config.toml
num_hidden_layers = 14
hidden_size = 128
n_experts = 16
experts_per_token = 1
d_expert = 144
d_shared_expert = 0
hidden_act = "swiglu"
moe_layers = [0, 1, 2, 3, 4, 5, 6, 7, 8, 9, 10, 11, 12, 13]
router_score = "softmax"
normalize_top_k = false
routed_scale = 4.0
balance_loss = 0.0162
balance_bias = false
router_z_loss = 0.0001
init_std_router = 0.0328
lr_router = 0.0006
vocab_size = 8192
norm = "layernorm"
norm_eps = 1e-06
tie_word_embeddings = true
optimizer = "soap_variant"
learning_rate = 0.00504
batch_tokens = [32768, 65536, 98304]
max_seq_len = 1024
train_tokens = 407200000
max_steps = 6442
dataset = "wikipedia_en"
Below are experts of layer 2 (counted from 0) of a mixture-of-experts language model. Rows are named router (the router's row for the expert), gate (a neuron's input weights, with its number), up (a neuron's input weights, with its number) and show model dimensions 0-127. Each number is 128 + 24 x the weight over its row's rms, rounded and kept within 0 to 255. Numbers have three digits each.
After each expert's rows: a language model's description of what the expert responds to. This comes from a sample of Wikipedia text that the model never trained on.

# expert 11
router:138122152146129112116108085150150155134107154145151111112149101132085136130094110137144107109131086128102111133113131167085184152124124119151131147149166129127160130095141116144115149127127140171135164177111086114146142085149143116146109118085132113169092138137139112134123151110133104183100101117114152166121116167099122118124126157138180153129098151113101080136137134091114177174140
gate19:168134178168130143093141138121126145153125123126099110194078118110123116132141088088184150112137100164130148141125150167135167124109128112164109148111092138154133099085156153147087123146114105120113131141173124128146124157110152159123136143129148130154141121130137079089121112134118123081145096098116124112113144088157169132133143153166147105120142140109163120134145129092167125092126
up19:115119127124093103124132110138122130132132119152139135120156140076181125148137139146121117118088084147122127104169134126127128147121115140126150123108117119079100182130170117108134118117119074111110125157076105141160126117112166179107167150131127114148152133084167114133080118127164124130120098143127138177132156081131114102121107148104114169169136159123120069122136147092120116108170
Description: Periods, semicolons and final pieces such as -ia that close a name or sentence, plus closing units like cm and "Paris".

# expert 3
router:153113121154135153085142090139135188118098089097150099147119120073076141112116093134127124115148099153148133151125113144143163099138125088138132154135175131148173137124099138174135114114125113139172118103137140117137140165103156134123101114119156069129147145099105062105183145093139097136149116135134157124139124113149116106091127122132146133138119124157119105094155112124121132150166
gate2:152161155108150134117127153143113151141090093134147143095100166146110105153140096161138163155136128152151136160091124111110138116113113164144148120151092137129112134112079166144142114119128109103112117081151143153152100139121152143094140123120143070148112122180133089121141153131145134124128124088103095142169107164134142134145176129141148091129086147134143121075155168125131181111161
up2:109153130111129137122120106119161081114164141150134107124076116114115140116098156139160129113155138140099115145104135148117158119125165152066139104112160121131126085105098115133123105140107058160143112106112061126152148135114149127128118103138141150111112132133140112080160099132128065130177136143098130138169130092123111133120078123146143101145134140093106099123147137113146099088096
Description: Short lowercase pieces inside uncommon words and names, often right after an initial letter, such as taber-n-acles, Faf-n-ir, w-he-at.

# expert 14
router:126147115163119123105056130151174136145130138123146131119143098123118155135105095139143126129156105139102083123152095130139177133098126176170137139117128101127137111148118134117077134091151158152147133108140084138156106132144131072154132093121119123129124141154098105127150141122105157147136140111092136096141150104145084114097098167120155149160094125149086134143178151109088133170139
gate2:152133109153098115140089161145143108070121100136156139124099126111145144145119078138104102136125103139151123152126118099140171140153175098131114135128102138160097166136149128134132089111173164163115111102134094125131105133154114114127089069140124102131146164139078120098152121135112119123171090097098126171129163147109128141115123108109138150147121109120133144161123117107085107064127
up2:124162085106142153137081080103142152092119137111130138125152076082136118099093178115120131114145169110124134166156140128098145138190126142102153142101102169104139114110122152112158167140107149083077126105113149083104127133120173115146102109155127088126083123154136106112097104111134136090099132106132115133141103105111111149110149132128101126134126117166132112109101104110137130123122
Description: Word-start stems and verb roots that take suffixes, such as ex, work, design, lead, defeat, and com in sitcom.

# expert 2
router:084106129138165149140073144181159145132135105102137111125173147117127130129077123157116095114112131129116129124107147128119129174075115135140147164120135100142167103091185125154143123106108131121175134134109119134159128104163139088137125115114117126139110140105169103138137114119109134179096094147084114107138150141157111121119124154092198126105111152110135120158168150094112126127128
gate2:151114116124159141118164112130174118140155144114153152103124111170146161123120128177131158130155138131130192120148147123140139102100135115125083155140104139153093099094087087111138120137154066120151132133135127127085162155135126127125097104159126150081085082125149130113151173132149118145154091154150148106107157123129171101160161131108156104124145113154099096102108125138129140122121
up2:102126115142147109102085143144139161093140119153114156129202078152099172115114116150087082086163104104130112099106113129148055125118137090115116099157087176174111144134163111109118086148152142124145113121118135096138154146128110096147122138128129136146122142114125134154153125087110102125128130122167138111134175104124125146158113128119121141120168124141155148124174126130124120123106
Description: Common topic nouns after the, a or his, such as film, album, family, election, plus adjective endings like -ical, -istic.

# expert 13
router:159094130103147094117112106164136130122140119121166157110146105126090157091113151144113101107160117109131074136191129169132125114120155132100148157140094113175144098115134140135154161123091109156163141123129120168150157102110112120157123113136124122163107076094144142115151113168114137148126117126132120115134136117129129127100097164137163148168096124140139066105153130103079119170112
gate2:086109099120123119113102162109142155114149123124085154105131143125054106150115098131169131154143135129105143152178122100150145132091174083129110130156104132143141089131155101129105083109127148160116123116144112144119153143092150104143134135138170126134166145139154124141179138106221099139095107116108136107141140102131145139144119117141131133103096148109151132146167143132126149128116
up2:087141121086102144093115129096145102109143127111119101113126134137099142114102130116126158136147110126143133096195136171125121092151136115105145105122160136106185115119172130140171155101111116139120119134137142118173151068182134122140127126152134142089105101118078118104094080125144125114127135115133153109161074073131108144143150101134139173109092137158106150130138116123136113135149
Description: Given names like John and William, name endings -son, -ton, -ley, and the adverb ending -ly as in roughly.

# expert 9
router:097105108144148122106121076130144123127111118117141123149146128149116176113120164187128136103146132160104111140139121109093122123133137148153178150110107124148139153138148082133118138085109116138167182150108100157119131122155174120124085091106125132129121137125127132117130142134112154202122135120087189116106084116107136146106121159125164147145084133154116094153172166127122140149148
gate2:104089109150146156162146128118116140135111135123151123123152148091114105101119127126149109128113130118161181128103168125144146113170121096125130137121134137069124140091141149134121129121102105123145090113093161126093136123103113100145121112116077135168151132130118091164122108134166105113128081181096131116126151100141061087092137110155126158102161182119120114089135119090144142101134
up2:158120109102087151130109175110119098124155141129096127185159120162127053138139120151105131123118124127113134106138152124131142134134153120177086104119119164118138126183140137135129103143116150148095100127145135114182148135140128127164189150115139120136120150116157132095123121144081147097103135062160128106129148161150120165137134140132167080158126121095122150129115132147120091118113
Description: Was, is, were, are, had, have been and also after a subject, plus main verbs like known, included, belongs.

# expert 4
router:132165142127110099122103119153147169151131118130118118168125124129112139122142114115131088120117105116067156171172131135106114121116112110165120137124115101112130159151169138164126106117149151155137123161161107143100143125138131129137097147140140073146124091121115088163120150124098108141152147174070130148101091175097145163099132148093179119103129162145099082141143138133116088146151
gate2:107121118143158135077139168103125104108119117124113155140128088124097116137138113116138137166127125139124132097069151098116129126146107137110165127149126092157127114149137122119155125130135126110096145190113167120130130114135113102133128089112141119123149115112181145104060091134139085193124150116109135153161138130164110108123135124145137128076215116112126101121096130133134143164119
up2:138098134134113157083136143109140181117142119121123126144123094104133162148117098151137125145106152134146114169116131134148113115120082119128095082117116109103134112132119155152189151136110144096177143135080117134126140128103125114130127132153156149134086122150124095160142134112079110117092061097137151159108118057128127120142153119160133130085105090115151157160140158102157150112138
Description: Consonant-heavy pieces inside foreign or unusual names and words, such as Bal-och-istan, Ca-uc-asus, Catal-og, Mal-col-m.

# expert 6
router:108117164160143106089101126157113123121105119145122127163136110131100114143144118125166113107144074109118116146142122130129162149117149135146165157111144129167142119110148128130091164091110137116134160139099101147133138104171127107102114105071111087155087130120101115134127132124115128116108127167118183169114107115119125159126146171130152118137097102107131057141131198121125157176142
gate2:105146131161119146130088162104099103123106179110111168127106122139137121161132113182163117115111134144104117115114100143160105115153126132156115128106130157143101170139090135148132110130131142170083142121170154147153165098098101133116152134131152069094160169148083155134137112147124099123127125124063144137127135111161152160086147108114137128148139098127138113134117123184115127163109
up2:097104144089169190104131133163156107123114118086115132115124139133131124142141124146149152092109117147148139129158158105081114092105109165125141102082168153157119148103131113126109147127100120130133145171100120132115101115161153141173162134114160105099149159094168143113149158087166128109119110135110162110124106147118143115160165118122115122138165129121146071162095113120142107091104
Description: Prepositions before dates or places, such as in, in the, of, at, and heading markers ==, as in "summer of 2016".

# expert 8
router:138115131181141126135111104141133160146075096129141114109153130122102174156089109127147097105158121141117126153135148167104115118134144135119148150119111151143139112053130097104122132083121127128125178126123119141157127116163153099142146111128121136157096089134122102121165123088116111122154147152098187107108097106146121181117149108075161143117096128135124126127149127084116165129168
gate2:168114099114140111166123127164139132161087118111137092122136160105111108114105095133130178130114139091108147154121120095105108106154171096199117149115133117112145101145121097124121097108154057133116138133149124179105142114153147145116095127140148116118106106193145074151113123142116140152156126153151136137119067122138153113136124113145108117121133162161127150107106099143114129102138
up2:129127125092147138145126113133152127157179145163105133115140176135144097121069101143146144166153160157095143106146106120128105139127145126097118109100124115090151123147148121103072167119143139131091133146127120117151159123137133153100180057103131109101184122085155137124161159141121133146163148113092148121146113159131184127133102132138113112120084116163126141162149145134140132137130
Description: Articles, possessives and pronouns right after verbs, such as the, a, his, its, plus first letters of the next word.

# expert 12
router:138110145130134087100110103147149190101112136131168122135148136121121134152133145151164131075147101121074095138129134153088152154102134131166145151143132120120127138098129109138134154117115128136192190178134129134124135144120139106140095095088144119142070135092144114103130153103094125139116107134090149138144123142110146103085110163108163132117099133111114107138170159109116164139160
gate2:093130162134132156109114130183147117120079128128173124106131134159151110067144142127157098151122150135124187165130125133123106121105102113158133133079131156104112101136065154105127122089125139101147131158157037108130167128156113115159121118119159129134136107118126129099138122122178155130085125137115135119130132112121150153148112105116143157122150110137128140144106183142145129149139
up2:121166137157137125159111148175061143116148129160173154102157133121168167140139068119099138109124145127119095129149125138153101079154143131148151137141141145178111158149115134084093137154114143086124128131101143128092176097143118142132165140167140177141125112115139095154099111140103112137111108104131140126137161129127150127095142120116130115124080145114148144106121135099176104160131
Description: Number pieces in tables, years, coordinates and statistics, such as 65, 4, 15 in 1815, 997 in 1997.